From a checkpoint of a small mixture-of-experts model trained on Wikipedia.
Size: 13 layers, width 192, vocabulary 9533.
Experts: 32 experts in each of 12 layers, a softmax router.
Training: a variant of SOAP for the experts, 7536 steps.
Below are experts of layer 9 (counted from 0) of a mixture-of-experts language model. Rows are named up (a neuron's input weights, with its number) and show model dimensions 0-191. Each number is 500 + 50 x the weight over its row's rms, rounded and kept within 0 to 999. Numbers have three digits each.
Before each expert's rows: a language model's description of what the expert responds to. This comes from a sample of Wikipedia text that the model never trained on.

# expert 31
It responds to: Taxonomic name endings. Latin endings of genus, species and family names in taxoboxes and species lists, like idae, ensis, aceae, atus, us.
up5:490572518503469470479606396460456537554443473495546517494491428498481431606394510482517555561455460496482552553620606527468519462551495565553514472456533487499404474489494504520434542494441538447489507602540464577504517533499529447588563501504557481463426513540438472565481484462499549515400471515490502479431549480511502461596496482522444536551538404445423473503511473526557479532499443514473401552459462538528569532516447499424480509516388559472551426535410469502482495463487470506546540483536378587515486528444518501441558454484481449403405517441516452552612539535336452467
up6:457471492552433470586424576497522442478475551548490455546503434488477560588548506485532456553529524449461462591479489548491421461416480466477450406564499558572516465464477498466575417480519460528525571561546507489539488590500458494481390461549487493486602485488460418476494400548655473381465561618497469461518532580446512530531538466593557439500490504468580483486478557430498484457472559445530450596544529497395593533497478478530524429473545408505583463470490520485505603559560422450523433516475564490576492408502505481552561544510492536491519518438518558490531474465511493423
up7:478488537492591527565487636453454396376486555555506422485439415544521472463591450582515548522511436506509555620496460520540493513519558483440567571511478508582521513470590494463332489485426554530517477510537426375500451520526531494474567503445484475511533464490509473524481451481528572460509558497439443447503554483497480504438613613507561479569481581498464530450529515490465535504466469540512500513458542470522627581507503450552417451479515490516471523504539526501453503644509517430464521444476505472505558422494498466528517461473461491543453533466464417451473458466434371559
up8:496462513433562449570506510472455572528458553416494467431511507452552511555524643439526465544471423495500473476489479464545536508542402499491544484507511408501469461510529469482507555595642563558523519524475502498554574420516524520409523495463483399535488506509472522529559499458559430460546505445514505455492508479439593575546548476523542540555539406517452532492501509441594599497471492491458511450530532470461572495527479573470552600498346547453467534495574447468542572484487400359507537453512463501368451476557524493425546566487435518436552406445448567535497527492485513525
up9:456449511580419563576575616525502506459449375536444523514503562467521456490478622421416532556388511431416540535560474462557481450508456483482486474514506489523560487530461404537455448564419533515491464501515448502542434440490457476466550470359511492498454457530533506497453456422524560459439485547492376456503538481515533581487495494454437460415473512414543490530484498535533482557506567386446504468486497528460554450487525479473469497471523485461628530457474564435382517537494498425476524528478534442523405533443456490433513525518507583504492504452452546437513424456353528524

# expert 24
It responds to: Determiners the and its. Definite articles and possessive determiners starting noun phrases, chiefly the and The, also its, their, whose.
up1:548532451558400528536495562488530362510486485429583467504533564441511436454513477503529505427491497474467502454427473456513508509454608517473467538584468418438499433538394573498516532498494540548450387464528465510527617467506490448480570578433605600528534409428490422494455554515477562399557512484535471518536515463528545522439531531553443524529443489467513570502505453490527434404393566492496433542441451546531530494474414409545551458492416589488519568517491483593531465473554424519478512516506539527513450482557478507500581540507470560522540431398482472495523551394510438469
up2:560491419432490538511545494471536516579444556460528563609547520443552522502547506513466455435489490455623560516513432487504429469529518605565443493495566468486495530548452474458488445440562402486463613583472451503513486549425522431492565426462522534556491482484652487546447461542577516533560533512529530456568545529501565493427483518521538583475462544437529526581397434544419425459488462549482447521502436485484448488550504463560540482544488548433583551423571424509552456494515539506582609517547501435576563471484556499497458585508521514553468536543404485489546583433507445511
up3:475482420465533551506432601522609490505543438442573407560480580508431546472503412597529507544500465420502559461525550508450541525549554583493597491496488465495525434497431574490549490486557530479432503475427562597587499466600464465497533436460501463578570459461488506468453481499533506570502529510433542459541547533460485532476576513504580609520482468481512513543499477582559512469461531431536411658535566484539486438557552505452477526537444509433464609445540433547516480468539523522557541566544472504552525591537569449448461488449446482642467589542489466478505468486489536498
up4:485491586468441494556535474503528464410487531540549545532405477442503474456505471572492520545600415428479459430442541542428536505476453470527383516509491612503409390475481532583504602485507447462496530441478520549460429447502491429469533523498595484440531529537506539524366447474465463353514529446560383479425558442485509505492533440470531395526469494499468551461502504495508496418414455541532522483594505460438480461586579509435510558530449513529550519543516429538519474456498565453500444490447519530514502463528485470476520499469459376478367509473485475450405407489469482501
up5:552452500471467500447532477596479462550534544590544444562574483489474481550535388436518359504520457451477553506587429474479485521439405439488533508415531536447647461585409561503524527547439506558441529539506438437555388452462450573431496401457558556473526494509522443466436552539510442498517508478543485498469490518537476561416413402442479476513497505569402466440457459513544447499523447563550492468422405519547521507540524527507518529460549516440553449481503471509499536501529530421539394475524405431469489467550504489597455508491447523526488469537471522510417394483430518468

# expert 9
It responds to: First-name beginnings. Opening pieces of personal given names after a role word, by, or a table bar, such as Ed(gar), Mar(ion), Jean, Robert.
up1:537553535532558441576497431460349450426529557532453517497422580506511449502491488494535526497536503579455446407415476483569517514452485492493559507574417554382503518495466542494513507478478470566398476509482505448502535562482481549468433532558551446436505581491466461475492416482473466590538393451599476387453502445426517530493512532457473469520473508461439556541460442530515460449486473470528573498512454439558500575536524460497490448575471468486401425542527480360497524523459484587420452502522502521453467471413516445477473436524459487631556439510422550410469472461443470415
up2:507439494477513552494539491445484509578527523485448462539477477410456484480550531523457458534534466495441583507520479500550485603494616585441592542517527539407513496441510417459473491536531466530517487481534419380516595590455540554473427514451574454553516518508555470529454479553457521493429440534538467541464470486412570476448454469482482510458398476535664558526430448501537472512517425481495468403527554446540532502550562494479507397441431511432538497462518527526398541537507449431464463438510450551470553503481611526483431625465464489559530553518523568501445573445542455389
up3:553427484504515496448534605341559475442448476470458498412389407465522497551498533533512563487512431558500478466540483510559436532517396550523488476556399545583524516551493512459443437523456430543510610523471432555518488469556567421464525473495564463479455547503423519459511416495497488449532441495439517457487467516513516457449533400492495535627507508606532482544528498581385434491532516450451543461413499525506491541514560457588480517500541486482512438466457536423532392597524554446409499443516477472494511458586546482510428526547519514448487644493492499500516572542489465556
up4:569496465431435504449403459479486455447561546468517388500445455466483508525506438545588424484508442535487494563490460528467552446452447492507486553539522477474513506598534507398490449475405482492519614540501467439501432585557650455599511579466522454473597514428529520544487502478533595510457494518460559399460515515496622483429563520455523554509531449530529501587434508552525519557487531584524436467458512511523629509499532456550554470475505363481441506484434519485472598593513538524442475470449490502538566450486439420494488482418454496494539511431510494512504391505553443470
up5:480514554446463473486521558513459513527584553388482542484524436515513479446487524493547447432519495571534511538401529466633439526513484509512451512463548549508423610558555435503524499515490528523499430495403466533407527618396433531468567583512451648462460501471477439537426530531487521531482512437494513556454423425422453566415556479439497482572418537507506556484467458546531480514465518506633541482476489447460506548422521475411473466400418488438475542540495500465557466531574514397459460558540542467534478546552527569468540512537449507510480544534590441427499400543501525502

# expert 29
It responds to: Spaces and word starts. Bare space tokens before unusual words or empty table cells, and word-initial pieces such as int, protect, ant, on, of.
up4:430436465399496524554427417547529468496422502535539432497466410501447512484476542654609489558509518438459484502465542548515452496539446560442517432467556524491538533527529547413499534411551437545450503494451449524401570486544513366489406505487478573427401472458491504513473480562527488456456436527528471525521534508531461482496502487523526527420554504560496527543539407571536577453536445531449495407507525509448477474484549557648457491557434514409439541557543471472507554487560515527524513510490468610536442574398546525497531504477487513440490448585473470616509576541487462448
up5:474431440521454510404598575512496483482515398443371457525500476502501541564536516475555525519448464499588539489516509511492460483476526535443506526506495509565473459573396565515353423518501468600525541483494517531530466494492491503459545572498483504525440483482499604494439586442547449615535506498559470501551466533476554553498368601443590471521541503521526463458512437465488481552494537449442531519421496424538383465501494454522518466456545640516496467599475432579491491472532578462486515525587493537482555505496495511465578489435585431418522508514501443425494498404613542494
up6:582497525447546469540469627500462607532574454570435471495506513499536546499443473588547498444490443597454447544512505552527409399464402457428509482599516520472430558483497534469541470478580511599499489575559409499528498463529520534383441460465506528541501532508471443398536468440501512455523498557499532432405501465528480505493497436532465544463452541483472506374537525503509479395562556505532474483436495391564485485603482520492520547394460401511505491563522482603436494519485508598489550484526499456476448487479401523407549437435482565476433515535532535583536496511520439476
up7:544461546543542559617588467478572482494411456476409480460458461521512532443444482451499461491554550504500543438503577481474453469559481516511528530582559460598481483502547579509532416457524473447422532573554481442500549541526531485471506596501529457497600532534559507458458577411485455456584527566435471455498510522499563507483551507492549530474596565528452582625423522535480552487530393478416547491496516577583487505575584493475391509500450477517469517420433498545529532484553543507528515467580418460501384427499565435479465501578444471569481520476514497497447633468473485569
up8:502484441475455427513488431525471566523535445431562465576521495471502508534446501531384422447489431608458509508498479520422532515493502548557529497490460659479432445506493495517455478463523512421531507480580485586437431540558364556473496517540490473494544569520543472508477489445522474570585502509427492529407539462455557477513452440522507420461457468454547518520482546501453572555533509517485505568459456411487406414502614528519470465525420554543478555528481512421415564490489484585574437548579605465586573410527470466520606502449488513508501569555459442535500569494449566545

# expert 7
It responds to: Units and parenthetical labels. Unit abbreviations and label fragments inside parentheses or infobox fields, such as ft in heights, sq mi, born, Clade, Phylum, Died.
up0:448575557514401453550458560442507551549479428510490450516523442489411455477487489398485491553492520464505532488438386553544519443468511496522512451498520459557442446452572523517451465564545598505446597506531443473480610479517504502522488427536545511659454484491550495377523471492597445482424474517423511566448484512544472532511559579537488447525580437547507493444514568561560466485480541493416513503564454539529406494538532472630512503578533486476518488554409423474496481458491457538488531539502491544411498584448470629454505449549444570472495456491454415463419505527460543577
up1:443470534438512475544480485427429476508453509505497485469478467503447502505532445477582574469544432509448454471512471491473571552543581432554496404593522480427570509431446544446499541437494484442456492453498410547503358494480615575480521561517375535479551518436487513432493473446557496408546432515563494581555571569472550520554543533475498487557465458492554510488413568449649488479549498561456515465443501472489555459488527516534569496496482483468577378523569512535510563512517588543514535357502394420498548439554481449442539470490560458527538575462484450479516486486552441505
up2:533499506509539550520457498526456454563601536499601500494498420523464444565405534408473430479412526529565407512531493585570453506488533474483447493584503536498522536455505477505501577552450498496452544504586475583595500502494448457546571488432448509480421533562578486502517490518528499501466469453544477448589513549613439552472516474470575557491471526551491408450463528377392470614560567490494529481486453406481450545459532553530471507529400415563523446584503541446521475626566438510487558377484554451576461501510522463482451479525526440531520576451436450434530507483520481501
up3:433464535404514427533465492470484461506581538579489560570544462532499518458566433519557447457472490507501513555415533597447560553508418551477426463483557522531587587472518462502592538466418435460480493497463575529443445522582488444435476412477517577544448580394460486468499455512471491488561513563516577426615528414500553520555476548477551507515514487530463508562518465485565561440559504515483514395442460432456529495402468368533476522422390476473517528420464499577529516508469563492456560476494478463440515588546537568557556517552459492448506492565566516474560436478407510476
up4:554491482541449458514530579578525528432492440414556484508547390481509489482404597500467515478519454543547440462404408452612501503560428490517478433591472424515455449463519525480513444491517487566535486488500550445524547558496527499520455352474550508486476526568456534563451449610486441569535479466519478581472641500514492451477445495559474486487496392570501467452434451455635539487443502596478583527500579450452461506598541427437466555539449445500543473522470595432509464478464377463460443468525471557507553539495574456535511527517481488505504568494428536504530539510477511503

# expert 27
It responds to: Asian and Slavic name syllables. Pieces inside South Asian, Arabic, Slavic or Chinese names after capitals like K, J, Z, Y, such as Z-ah-ir, V-ish-waroopam.
up6:504477441474576553492469549454584534488430459554497523587523458469472550497393471488473450518409460585465444500442390519546463559470434543472465471520437562560540527540521477520480434488613444493412370374493473449478478519508394492494563557501463515484491528514436550474558449543530458494483528546475531476415503533494466551456641536524499545544452468521503544498501475480441557436437428484553479533479519516529459462450489451599424499441463400467468453569583472442564520461493557454525530486470572439390527494486533428497474583592587477556508389445456520453522531493552547442
up7:553499488483488522551501451398478488528503526477458561367609501487509471435489509410570531414503582522539523505420483513532556524533614433486434472559393558465519517478480560546563527393503510484557410538524583519533508515526444445612545545492429546553591495453490528521526497361476494491610478445470467494427443522490489419452511471451458547506573403500578471475648504508490527506388555494503409516533487513487484508510432461613458535513535514506411497491548540482556552486474525449507535480510530478532434519539495392497484508476567477614523427431506509503442562491484489475
up8:480466449554437454427483451431475510506527564539480527468455436468488515324481480423549579506514509491453518496489598489489542448470448533466478482623532503460598484410540415612564532544481464457514545487570595485455518446515580499485397423581452491551513498534495540538457503421523499508530470611475507509524425575506469532450456457487521513501441522442563468439483578483571528465513530487505532485525490520464527545500487534512507548461421541449523467572451458365507535490486497517543580485388489593408569518500420417569464399482573495500440500548444481498437563544469469405
up9:611606547376505464578446545508585451465555515554440499401413477511490494550479482509504464511473482598436478459520443547523633566495502407478605532525438529540474539506469400514513468415456470485474524517477519539554480575492502491407556463545575479432479566585477478515511520448393401548482535524506517525466542549460536482481513512451456431582409534552471484575500467488488574525479446570618498540363530523591510557517428413484466490552487555464518441541475579571447485577485510502479477512458505595459550458492445551478459529485537521507509488523446523487502512482418511417
up10:497585578360449529556510451499454471449431501504448479549543543455413538445556603502490544445546476529611519566562469490527460436580482481476562516496440527486407525472495459501503513516437429473485419488471558511579503457467564523527494514371480487510427548520482505519538536489561436489451449587579527459448456522430522484575425472463429526524527570445542505437495432613550532443542472556499506552496527547506448561447431408595488486519520529407537457593455547494416513561500457460507496526491534542509532411477410473497406490453463591485420475463476535570496446504470416594

# expert 18
It responds to: Function words in sports careers. Articles, possessives and prepositions in sports biographies, such as the, a, his, for, plus prefixes like al(umni), pro, anti.
up24:482576481513456479499476509506496501480449478524492507661528471517494488465544494649482505555450621540471443518598519487513451447499486445527532512596485565342500605473425481535484478521425515535483500490437523442603552431468530475536542480521515531558448486450470426532522518491548555561536465435445545479557524526500519478482397491444548492409566442468476500521474554481509431412433420549512475574504519586508426455488499512552411530489494547472649587481542410496502451429530478477561489374494482495450493524475527451571506449566520459476473526435590576449510488490468567452
up25:511499442576582493443509410483517528484498483462578465550486478535384469397524521532521404517540511562483508557541563483495439556496431446537503501458528450594504550539495528520545480527501455495526586459498540526497594471489575542426563443433508515528576415430474424442390447513581397555480471513546584503558437579431462544576505524529496530502526591426577472474525528506511554509501413432522559483537369526560480460591556506504503491450509479518466610567497447499447529476399543545384500540465517562499560496530537413503472482467483445452494533468409439432545461550540473559
up26:477516475521495508455477505539509600534433586466402462419529519450438537524511536571459518551469444444572491447506572532599511393523553460519499480520508585559527502532483394475466445456520475513429485484448473538502476506524490478391509506542522586547460555513466492467579517422571541436455500614412575489509515448475498508563495408470423555481381618533534503551457628482521531494503516410581531457427505473548461500516434441484421464419479543487556586540558559487529535562581495479400534471551482411549439429490421567506563484432532520542488490572518469497492493484484432451
up27:494533471466560534541567560510508511532510489388517493584518520551490520567472511411518609511505489487479533491471451543525492566504422465520409480554540465480542552362467531448511586491414499550390397553546563438552449529520502454498493477589521550415616541612474389538514471445483493621538533493471565479508572483465556474497533515333557491479434521436490460507544535473409518512462509525503376537494499535546447546469528574456457515529475556489562543556551462466509476492536494494516481495531497504469410556420601512481498431529480454537523502490502481503598512387494423448
up28:479520458524471496534605399548504530495544521499530425551386583523404506482502470532475506465472460471420566492578569471389510478429458554471509453480415506555507525481446532492554546520565502553500593433425504559512450464549455433566497436521498447492586620526458430521454495468519473558454518437467463521471424520459531472456516519450515518470429454539448536477520451522501456505491581597504541598557525464522488469595494452513508543435485511406497434468505487479598532546441534537497450527540439485515639483448559454505570636440546528511504637519436437483555477555506547411

# expert 26
It responds to: Non-Latin script bytes. Byte pieces of non-Latin scripts (Arabic, Chinese, Japanese, Indic, Greek) in parenthesized transliterations, plus opening parentheses and quotes.
up0:471570450521471503475483537440517485542516471415484491490527676514477486530477527552466484590510410598440463556511459567509509533480582497479583451516454372354429580459505549503466606482516523562419503510520546455521488466543523523471499488563559472518580522574499487633489485568542561513455470483484496474521533461450539434505548436477527551539462428500467422467468542495506448545546566340445491478518527420534498554454454529513485553484533540500565538531536603492510552505446529492462420496571510536462466524564482467538446540565566567472533492525466477392489433459446392569
up1:555490440465450447524366478522464439498529527412507475515514483492544487499524521491538493430492504555437469507440502450556489434499515471537632521488417448509468560523465517407511508488596541529603573480506558571498544528453509393446524580514580422427472500509538419527497425439377500462528455487509436431460617462554489472557520497537529474530507535507461554452528531431422452397496550514461493483525455461543506451573465443485448514399558474536501547445528425431567398505493449470479478600550513488495579510424465407550555487514448512440482426444433411490566608495472481538
up2:530514512443340438526541459418536569526508472596499469494484555461465568422548493506444455561583451428529550450467511472515479466499526413443493521481503514454462495527468432480529553449442512477569465529434465386493419504519564406532539531513456543463522464454517542466579460498498533415416452416507505444537577557527494451458524521362453478413459486439497539565465454558509430445475560580567408546445551546463500564515476437491544534491502528427514441511507469546531493504547469557521568435524643432503415464456499537456531622463420520524461453559535467425496519441560528509
up3:458533507500445420446494532473479488485588526530455594526422405523539503574526437503555571403479563573582457584532453601451554565539562571492439499618494483564464388505536463462559471470405458486443428433473491416552545448490487581465503523463503515453454343462514422511513422470517492524504510514431544494488505571515532586566411543523539429425493483428514537481467448444434491483522486505450539479496579471464499577465481483549452545553479487505433529529543471508464469429485411553471578483540541492455542478467540492568515575521407512560443536470481420461585548492580487544
up4:454553482567413393486525534491620354524456493469480561499601427529539597551584495556465522587414592547466551488473479496428547532455494544538521478588416520560417485477523521462536602537451490581536512572478510423538559493542489513450548477430528494506543529481482494510559533504586475552473558476517515484574568444584487543511488478559483476500497480494564520534443467464471450542515422379433365512522452453386447532547498500491443487486463529453600594409552532517442569450532507534473464512535551456560505438547539559570528464547520474471437513476497487472542507488531430496

# expert 0
It responds to: Word-final pieces, table punctuation. Mid- or end-of-word fragments after a capital letter (H-ons-hu, R-in, flo-ors) plus dashes, slashes and colons in score tables and N/A cells.
up6:549433474486564585492529511482516516585441457541521551536496550548449466523492581436522451530484502403511442491557446421437503496422540518497553563462458497578564487468383531510558519516474498393503499429512465480476530533507593442447529551467524485598579477445403461371533351498497476431430530460611558507589518458521434438519516454523461604459567494556561497481520609531442491511435449479536527430502525545493475483516548598456505536509464409501495565414545526562489472487559574468462499527555495485441472483484611567475471458538508519427516522458471459442594477449492555533
up7:472488494468514483475494442477440591568486539462489457443468554561526523548441547479543592404518566413456440522509534518475534564444565494525547575527554562478551563463461532462466499573491591446423549433565457526494499434550491428489540446479524576486457505474496475467434614574470487585506499458413417591486489560391454445469480444462474562545635522452489528395489519479490493502515495445621506567440474529462587541474459525491460505517463510522481483458505472520493454436464477519558523401541547539545490437431367535488444508486550437439470579496599475481587544506411479576
up8:494422434518514481508497466441513568525448465532556466519577477535492517492500546547600454484474435544488507507480431523487488496458445470564490535528493539531488384597485558517510501375436520526505428458473469502605499477591496515539501453535521489541537444517468433557488550450563496558448551542544541456384490375483437492480470498491477451506450511447373428586487489511447538456517477532536505533526505503495450427557571409536442543510408543444468393604507453493476429401567528503550488517517505453525483486446460479441424422591624538595450463534511422485393514622503478492
up9:477438520539469495434489495547535452488388467528463430525502470540463616518529468594533510365482516497528554464457430506519431473516483420544470539495440486437386471548436438361528551473435508513428539487593424449459481435529613570527537481542513505496491426422537406527561511405463541539502588565517476439480479549441472515549472517622482497521548478479531523422516512606555441505478508464496576527554517483528512533478515496580585476453466549476477472451457540532588540453453524427494562544483512590537486484581553504513529514362555546517475477529475415554535454519494415469
up10:483570456454476463491528516452490429464484504496494371633481414522540535540458402489542498472510575514466493442503513537530501511499491494505546420543565386466502460453453387474444498518536467515407456532505585412500550454397517484570569463482436476528468577607500488445569503523573480519431508480417436481437483510521576515532495513470566413510431485501527468461570526505509486517461548626541455491520460551552407579525494531487585603546414502533501417534537441448541483494510582452569489499446452500448381413533510448520497514572484555484499452559460550471582445526531564572

# expert 19
It responds to: Capitalized word-initial pieces. Capital letters or capital-led fragments beginning a word at a paragraph or quote start, like M of Major, Wh, Th, Ch.
up1:514573532454368454479557590574536547459532441607460471602524457542468477514585454545424418458542504499459446476544503511441526451561537452525520607489573545472540495576553439441481425598450542493515530594473361583492467627520554526440536517478432511533582478425497448539503527487582476437498529493519427462506412542495479488555421531508475474473505581513522449559470459512563503539514573500595492518555484571487477552495541501513523435424434469519543449499531453464444525594461536513527501495536540493473431460491504481476503549467559512474464533386489582480443536514628559523
up2:520402485511511450568523537561474473510503485461531455530519454438583440623497531474490572599566509452484522561521580466523468399553492475564567519472467577444603468540499453422562486394537441523514511470448457501458546526489561431514517531484514507428534516549486498535490560538517537391455472460398527470471592532501517514512459486439533483533445492480426560500514502500529540511543556541470505627522447584483591462423431432492496494499501488494565544502381573511578457561515496509506477536573569407605529544463453450479567461535533409625423499482613478535452518443554502561
up3:467575517428502502532478555496480496489459515612579515464419595429497485509551544501459585510536560516581530428468567511529463492543465580428489569487471512508501476557456435396531513443446389494541530512470449519471489487419504548496479487499552472475497476453428526520537510385592463515434518500513513386482499498479522485451564516482473572534487545500571482521423499509511355462508416440467524558471536464572439535513549449480476480516470424333514525475457531414524393470538494550571551409487563597466608487464516519397474599578538494511516514546460479481542505499385526525
up4:502558480425406542482476522401419518519438495511510488612580525426442460502485534521511456516475429466532533499477553462474554550553410470397588551469557498525442394566493507561497470569519429547460481568506527483422585486446529464533512518540512447501467484526543517490469439540492524487548540495558449447486558417413510481465514505548439461536497461517494554453482455509498528587480439452542403465437557426462560447623506419460472447523458530468515489522524434569484605425424566550472520611551547538460460496469480466499422528616482436538518479419462584467492514375461523599
up5:527442479416448565467472542532600586472441483474461472424528565535528533628524547534501536450438413511530473554586483547465527558471541554476528454497469450587508497538504531438419508509406548587594558521493506468500509444361549517499478493474479524501523567496458508499520416463494473493513590514478413489503476450438461571454505442493494528472538432463518494484428531532508465524485428587470453529420542560410446391443429502563481438480483514455521503469441497519514415497476526530390618514468454527478545510539557564486609610471565480470490500443453569446533569505584599432

# expert 6
It responds to: Career event verbs. Past-tense verbs and participles in biographies, often after was or he, such as began, moved, served, named, posted.
up1:464435642501478577559474502555527546452421497490435441582466474480535443551514597596495542530588485522545586503489484577432521520602517449441454477497456586506445441467415439519508611508482548530491506495521471514507462497563504458466514450509556498519562532504486602477418489428502568394509556434538488552447553468465466485552563479518577446388568464507456558510496413537525523540485505487574474542476463480492544515520445432471509484417524518511509535591516377643558471475455397578476524512500478525502457568442494501442514564458513519530432631471473486473535461545483499423
up2:550462526462474428631448619526523559480581500552496484486546455443436564530501509413504446488495530525496489435493453567383532460451500467513382492480577507494482555432461610448496567463467530445489538446558435494463487533533440389534380504491476413489559478456439458586518520496529425365589575478531489483515603528466429468492496524531529515505439563521595523546496563546570445495542520441475538457410487603492504362411507565475455478489508510462422448446499468530502505492481508446559435531467526539460444453474473461529553586509456472501570483575519518525489459503499497547
up3:489428459430443485518520524419424489532478532559547460541492502522473563437490477390552517492538450439535606478547501536560418528488476546544385516541460663507466568425567461543440570516551492494532668448491501608461490512492456527434596535491607453498357483513513542481491558450475458550479451381516510394493508466464576527465515528537388501526502526425478594493481462480544503500559478561468490475528485579531462605533471503513484502446518477455500533479562464503452524505503472579484531475475514451521468521470452519441601572476535491503489555534522492490615419518444490497
up4:413525551474514576467489557548573414492555488433471522493535495431443433424461386494487522564476559529443497481487455531538485492465382532502457519462529508467464398544508503464509429450492479401607491406499472509507442485436513539448549534450403478489366548438510515513493504599438465521537564500405527576442626607468463513459550412685487491562641542506494521521432509464506497590561561480511485501476463462524472483552540534516471475469504555570566440498462487462429559515452514554463545435496510470467413476531493490537467551492488505450526532493508473483471558568540472462
up5:619581500406463480460546560476526505539564490466552466467479521484490525483491502565513543515486561465409363530507378530518422471493502510543467557653597596507485537532502504594489495485409567566438530565419544501541458473469533529512584477557469527489551546414557564475438529508500417559484449445601427453389425526544498469449488516552591446507462503449453544517541546464521460545515488502455515523506423480509387484469488516523467471460451407532523461468471476489480539471542538579509518529506422626521490483503455480488474559519535430449445500597463491548604432441528497531